From a checkpoint of a small mixture-of-experts model trained on Wikipedia.
Size: 18 layers, width 128, vocabulary 1306, 20.2M parameters.
Training: a variant of SOAP for the experts, 235M tokens, 7175 steps.
Below are experts of layer 15 (counted from 0) of a mixture-of-experts language model. Rows are named router (the router's row for the expert), up (a neuron's input weights, with its number) and show model dimensions 0-127. Each number is 200 + 20 x the weight over its row's rms, rounded and kept within 0 to 999.
After each expert's rows: "gets" lists some tokens that make up at least twice as much of what it gets as of all text. This comes from a sample of Wikipedia text that the model never trained on. Tokens count by the router's weight.

# expert 10
router,180,184,218,178,184,207,202,197,240,172,224,173,217,196,239,196,202,186,188,179,185,196,185,218,195,191,192,178,218,197,203,238,198,196,206,220,218,166,157,206,189,244,197,213,183,159,192,242,184,202,151,221,185,224,211,190,212,206,192,180,211,220,213,215,181,219,167,173,212,196,211,183,206,174,187,221,214,193,157,209,194,219,190,202,186,220,187,182,180,167,178,185,169,195,210,220,214,197,228,200,212,187,251,230,196,232,226,171,186,199,161,189,187,195,181,185,192,197,179,185,222,199,179,213,207,191,180,217
up0,188,184,167,210,189,196,205,202,195,166,182,183,153,203,182,172,203,183,201,215,170,204,203,181,226,161,200,215,200,183,218,188,181,200,205,193,127,197,198,200,175,190,208,223,198,186,204,188,154,217,209,187,193,214,179,209,227,226,209,214,234,226,205,205,229,165,193,174,190,155,202,203,219,228,249,174,186,218,203,172,226,197,185,174,213,210,209,207,208,196,194,178,199,217,183,209,203,220,202,221,217,206,207,207,198,228,238,165,203,171,180,177,219,217,175,238,230,212,196,206,182,201,200,196,191,189,199,213
gets: ")", ",", "ed", " and", "ing", "%"

# expert 31
router,198,182,189,199,184,192,201,186,206,199,209,217,214,198,197,207,249,202,163,212,200,188,173,203,179,205,184,186,212,205,211,230,223,187,207,217,226,209,197,219,201,227,220,164,184,153,147,235,203,196,182,211,213,236,192,159,202,193,197,201,203,223,189,239,169,204,142,201,205,199,248,218,215,206,180,185,204,197,202,202,194,222,227,186,167,175,174,194,204,191,168,184,180,187,191,211,203,190,224,179,220,195,226,184,197,190,201,194,206,167,192,186,182,212,180,196,209,193,183,186,218,164,235,234,173,204,174,230
up0,191,201,216,189,213,240,196,203,179,216,222,221,206,218,170,205,233,205,159,186,214,178,188,193,166,189,227,203,255,248,213,216,196,203,208,201,141,245,220,187,181,169,207,233,208,173,185,182,234,215,155,187,217,198,191,221,203,162,200,199,192,156,174,194,194,228,184,181,218,224,193,193,228,194,190,208,211,193,176,208,183,228,221,197,199,202,224,198,204,216,199,213,197,197,196,166,201,219,209,225,192,225,192,214,200,183,166,218,198,207,215,203,219,218,214,183,216,222,192,220,188,222,210,217,193,195,211,218
gets: " the", " a", ",", "est", " first", "'s"

# expert 23
router,196,215,183,180,205,166,205,200,192,215,176,189,195,156,204,181,230,176,227,187,204,192,186,209,189,181,178,186,200,212,244,191,230,199,214,206,240,212,169,199,160,202,178,192,189,198,183,251,171,214,205,253,237,201,216,193,206,218,190,214,207,229,245,227,198,219,187,208,176,200,227,171,178,191,212,193,199,222,183,209,197,219,167,194,194,208,193,198,209,202,190,195,157,196,227,202,172,186,186,204,218,186,188,199,177,179,228,193,182,219,175,182,175,201,190,161,182,166,214,216,199,159,212,190,207,209,218,211
up0,210,199,192,216,201,210,199,196,196,240,211,221,178,182,163,211,222,179,154,216,206,204,242,208,234,216,213,185,173,238,202,161,210,190,191,164,187,200,187,180,173,161,199,213,207,195,207,211,220,209,194,210,207,219,167,193,199,222,212,197,192,206,227,197,203,209,174,232,200,205,191,190,204,169,207,174,178,209,198,185,195,195,229,171,191,204,254,222,199,204,226,208,203,201,188,189,225,182,223,224,205,224,195,207,231,171,231,188,197,206,194,188,213,210,138,212,217,208,215,229,184,201,251,178,221,211,220,186
gets: "\n", "ad", "ast", " stud", "op", "en"

# expert 20
router,194,130,199,183,194,190,213,217,213,174,216,205,236,203,204,200,216,201,198,221,224,168,186,209,212,231,205,183,190,209,198,196,208,193,214,228,250,193,183,205,229,224,194,185,171,185,182,216,156,208,189,181,217,222,193,221,220,171,203,188,211,220,222,152,189,205,184,185,210,194,220,206,217,175,194,224,212,257,185,208,186,196,169,210,200,202,188,200,196,168,194,201,174,197,225,187,183,193,214,208,224,175,209,189,194,208,235,170,184,159,183,192,189,195,199,221,201,186,187,206,238,201,154,222,186,224,201,218
up0,225,236,191,170,194,210,213,200,143,196,199,205,240,223,173,164,199,222,197,192,193,207,238,160,249,197,189,161,202,216,228,195,177,209,216,210,203,177,228,213,202,187,208,210,199,172,219,219,177,181,185,221,205,170,179,192,214,197,196,210,203,191,180,206,200,189,212,213,167,189,200,164,210,218,207,181,212,181,204,174,204,185,217,216,187,184,217,186,200,226,168,192,212,196,204,193,198,218,184,216,184,207,212,187,219,233,235,242,197,227,224,187,206,186,210,192,201,240,171,190,216,192,197,220,195,182,243,240
gets: " he", " |", ")", "}", "'", " He"

# expert 14
router,183,171,176,216,193,172,187,227,202,170,211,185,209,187,220,167,209,188,220,221,219,206,215,191,160,191,197,192,205,195,192,204,221,207,205,211,216,202,220,201,191,203,223,171,182,216,197,192,150,238,213,224,241,201,175,204,222,204,196,212,194,226,204,181,186,151,164,194,210,210,223,207,178,212,198,199,216,200,214,196,182,234,160,211,167,216,195,170,179,176,168,227,234,205,185,221,164,198,190,159,222,214,184,183,197,188,192,195,183,175,179,210,213,210,184,206,198,204,192,176,214,184,168,223,153,202,230,174
up0,212,242,205,218,186,220,180,182,188,166,210,201,208,230,201,218,189,230,210,200,215,228,185,234,187,216,197,238,208,204,215,209,237,168,199,193,197,223,196,188,194,213,199,154,218,182,190,204,192,237,211,190,202,202,196,162,201,226,214,165,240,206,168,219,218,221,187,161,215,181,195,198,233,202,214,220,174,212,227,175,185,157,215,199,226,188,189,176,176,219,226,216,202,210,206,209,192,245,198,173,185,218,189,227,183,218,212,215,232,211,165,188,208,166,218,213,202,205,200,180,188,213,184,204,201,190,225,171
gets: " re", " I", "e", "ac", "y", "S"

# expert 25
router,181,211,185,198,174,188,209,177,179,202,222,170,221,211,193,210,210,171,177,219,207,173,196,217,202,202,209,190,188,208,181,176,209,215,185,184,241,199,208,200,187,214,198,190,190,211,182,227,187,221,197,224,206,197,162,200,198,180,171,205,211,265,204,190,197,201,171,196,229,238,238,169,184,168,203,193,202,162,247,183,197,224,221,204,182,195,220,147,215,224,179,197,172,209,233,211,232,195,195,206,183,169,194,223,223,219,186,158,206,194,185,208,228,193,175,168,190,180,197,206,202,182,194,229,207,214,191,197
up0,197,202,236,204,189,212,199,181,205,211,211,203,184,226,189,198,205,207,223,185,227,198,178,143,202,198,209,188,223,162,209,223,196,244,203,175,215,198,211,193,185,187,179,218,226,207,197,205,229,185,213,234,190,191,205,215,203,184,193,206,236,161,216,188,175,192,221,230,243,214,154,156,208,252,164,189,167,205,201,192,206,222,199,216,185,202,200,195,214,221,182,220,206,172,173,190,232,187,204,166,207,198,211,202,197,180,228,187,210,217,210,198,184,169,211,207,204,167,224,220,228,199,198,220,177,179,221,221
gets: " the", " a", " A", " The", " an", "'s"

# expert 11
router,197,143,202,172,197,221,172,181,236,207,225,188,201,200,155,184,209,197,207,177,170,198,193,202,205,185,223,189,220,204,213,168,206,181,207,223,226,168,193,189,186,211,207,174,203,230,179,180,168,192,171,194,209,192,205,191,183,198,169,186,224,224,220,224,211,205,230,181,189,209,221,215,197,161,212,199,203,194,166,204,171,194,221,206,173,184,164,203,180,159,221,217,176,194,217,215,181,190,194,163,202,168,221,226,189,201,222,201,202,198,178,179,195,168,196,211,178,160,195,159,217,180,172,192,190,204,182,219
up0,204,211,175,218,196,230,225,199,241,209,215,216,210,210,202,189,202,196,194,209,152,197,257,206,212,180,201,224,193,199,198,177,175,178,205,186,199,183,210,178,179,220,191,187,183,207,210,182,207,211,192,217,200,242,201,188,173,214,205,208,201,215,195,222,148,218,240,200,195,179,226,220,202,214,204,183,175,220,199,197,196,203,210,182,228,163,197,254,185,230,217,207,207,183,177,210,204,211,190,181,217,175,225,192,198,203,177,208,213,204,218,199,180,219,240,219,189,240,213,202,239,171,135,189,189,213,200,199
gets: "a", "i", "an", "h", "ar", "o"

# expert 24
router,195,195,195,197,196,182,213,210,217,168,218,212,219,186,174,170,224,171,197,189,219,204,165,250,212,163,211,181,198,223,244,186,209,183,223,232,206,172,193,226,200,223,201,169,172,206,175,199,223,210,186,236,206,212,237,184,164,186,179,195,207,209,204,193,196,196,204,181,181,229,254,211,184,208,175,208,199,213,152,210,195,219,179,168,191,187,209,199,189,173,186,192,188,195,231,190,174,192,205,182,231,177,194,194,169,236,218,182,225,192,207,191,193,189,191,202,186,181,210,183,218,211,163,168,188,214,199,211
up0,188,199,201,207,217,203,226,199,185,181,207,198,187,226,191,185,226,195,192,198,183,194,199,201,239,209,200,187,211,204,223,181,164,194,208,237,213,183,246,197,234,207,169,226,224,219,216,173,228,187,202,182,182,186,183,159,213,230,159,205,179,212,231,206,208,190,181,199,182,191,181,169,198,210,235,195,137,207,197,201,203,196,218,205,206,209,245,171,185,209,220,155,195,186,199,185,175,216,187,187,183,207,194,169,204,196,182,204,179,217,234,183,197,215,200,144,176,204,185,208,213,215,220,163,211,210,189,188
gets: "at", "g", "v", "id", "ag", "k"

# expert 30
router,212,173,205,147,180,189,171,202,182,165,186,210,204,207,171,198,237,192,231,238,188,224,208,196,204,207,201,174,177,205,181,233,172,182,242,204,213,217,206,212,186,226,197,217,189,199,185,196,208,173,220,188,231,204,190,208,196,179,197,181,214,144,202,181,180,182,180,205,218,233,192,209,170,217,220,186,184,227,208,243,189,168,192,224,215,220,195,191,196,226,183,247,208,186,214,174,185,165,225,200,183,203,208,214,244,213,202,208,205,188,189,215,191,230,214,175,222,192,183,214,211,203,182,210,185,221,199,190
up0,181,210,208,173,169,177,173,175,163,222,198,236,196,212,204,236,174,198,197,206,182,200,201,181,187,204,200,217,232,172,186,143,163,189,214,205,156,210,182,144,200,200,225,186,216,178,201,204,236,177,199,184,204,194,198,212,177,170,195,208,173,169,202,213,208,213,182,194,225,211,166,197,212,216,216,196,235,211,193,175,180,186,216,181,180,183,196,213,182,223,216,215,192,174,189,211,200,226,213,217,199,243,215,223,234,166,184,196,200,187,238,207,180,225,216,206,202,191,191,218,183,192,188,169,200,211,202,210
gets: " s", " S", " p", " L", " l", " P"

# expert 13
router,178,197,196,233,193,189,161,191,206,188,203,183,217,165,188,172,208,204,189,175,213,219,211,232,218,179,217,193,166,223,264,170,213,174,198,247,228,169,205,213,201,210,196,168,205,215,196,199,184,180,216,208,180,211,199,201,189,176,171,207,211,238,192,180,182,248,184,218,169,208,214,206,187,184,168,204,195,231,176,243,214,223,189,171,191,188,185,178,176,173,199,210,187,203,198,214,196,207,204,168,179,163,218,185,198,212,199,181,182,200,204,187,202,196,178,207,184,172,190,189,223,174,166,181,187,196,186,196
up0,185,210,249,196,167,202,222,170,218,214,194,208,221,226,194,215,172,201,200,209,228,177,220,211,228,173,172,203,165,208,206,192,187,216,220,236,184,193,212,175,191,172,211,211,215,179,212,205,187,201,180,194,190,173,219,250,197,205,197,172,225,203,189,180,154,216,183,238,171,216,227,201,207,221,211,204,167,195,195,187,220,197,176,202,211,202,225,201,222,183,230,193,176,187,201,191,182,190,205,211,174,214,215,162,211,225,177,219,194,189,242,218,173,172,216,196,223,192,215,234,199,216,247,185,185,197,215,208
gets: "a", "o", "ia", "is", "as", "i"

# expert 3
router,182,190,211,215,186,198,198,214,268,200,221,187,208,187,185,160,193,196,211,150,204,211,199,204,205,180,224,196,202,183,217,184,199,183,221,219,205,183,206,200,185,236,202,174,182,234,179,211,195,197,166,207,183,190,191,199,229,172,179,187,173,239,186,205,176,210,186,221,214,222,235,186,164,169,196,190,209,192,195,202,156,187,196,212,186,183,150,219,201,168,184,210,211,188,187,233,182,191,175,165,216,185,236,207,210,213,220,212,193,205,166,191,166,180,201,206,186,174,197,182,194,192,169,197,204,194,162,201
up0,182,211,211,191,197,210,203,211,211,192,219,167,204,179,191,207,214,190,207,225,171,196,247,175,165,198,174,216,225,187,219,180,199,193,227,237,178,182,147,233,207,164,217,224,216,194,221,191,203,212,190,181,219,205,191,228,203,199,211,204,205,213,178,200,174,186,194,223,206,201,193,236,219,195,227,165,184,195,197,208,200,171,192,222,202,171,187,215,217,181,219,227,167,238,204,215,195,235,191,212,219,233,204,228,221,210,218,200,182,182,174,184,207,204,219,220,198,219,194,263,182,219,184,181,172,176,194,216
gets: "er", "s", "y", "on", "e", "son"

# expert 15
router,194,186,178,183,208,209,218,204,215,206,211,187,240,206,176,209,186,219,203,225,208,232,190,189,217,206,213,180,170,216,201,210,187,212,174,185,196,209,193,187,186,210,186,206,186,273,175,201,196,190,209,233,232,197,181,187,203,215,200,199,221,190,198,202,219,181,179,196,197,206,161,181,198,167,175,218,250,221,202,204,169,171,179,198,183,191,168,209,211,188,203,247,192,181,212,173,168,161,200,205,209,222,161,206,171,230,211,169,202,202,192,200,241,197,206,211,179,193,159,202,230,187,169,218,199,229,191,201
up0,156,193,183,191,222,196,177,211,212,238,224,197,194,175,199,220,164,192,220,194,193,197,177,225,183,211,182,186,192,183,216,192,209,203,207,181,176,207,170,205,220,173,187,205,198,230,175,176,228,213,229,205,183,217,185,232,249,229,191,214,200,190,141,231,212,192,196,177,171,170,200,201,245,173,205,228,189,174,177,228,216,172,206,187,182,183,174,186,174,188,220,211,197,202,229,210,175,186,173,244,197,210,207,194,223,220,179,209,202,219,189,219,174,181,211,196,214,224,191,214,193,226,204,193,188,187,211,195
gets: " g", " se", " G", " e", " le", " Le"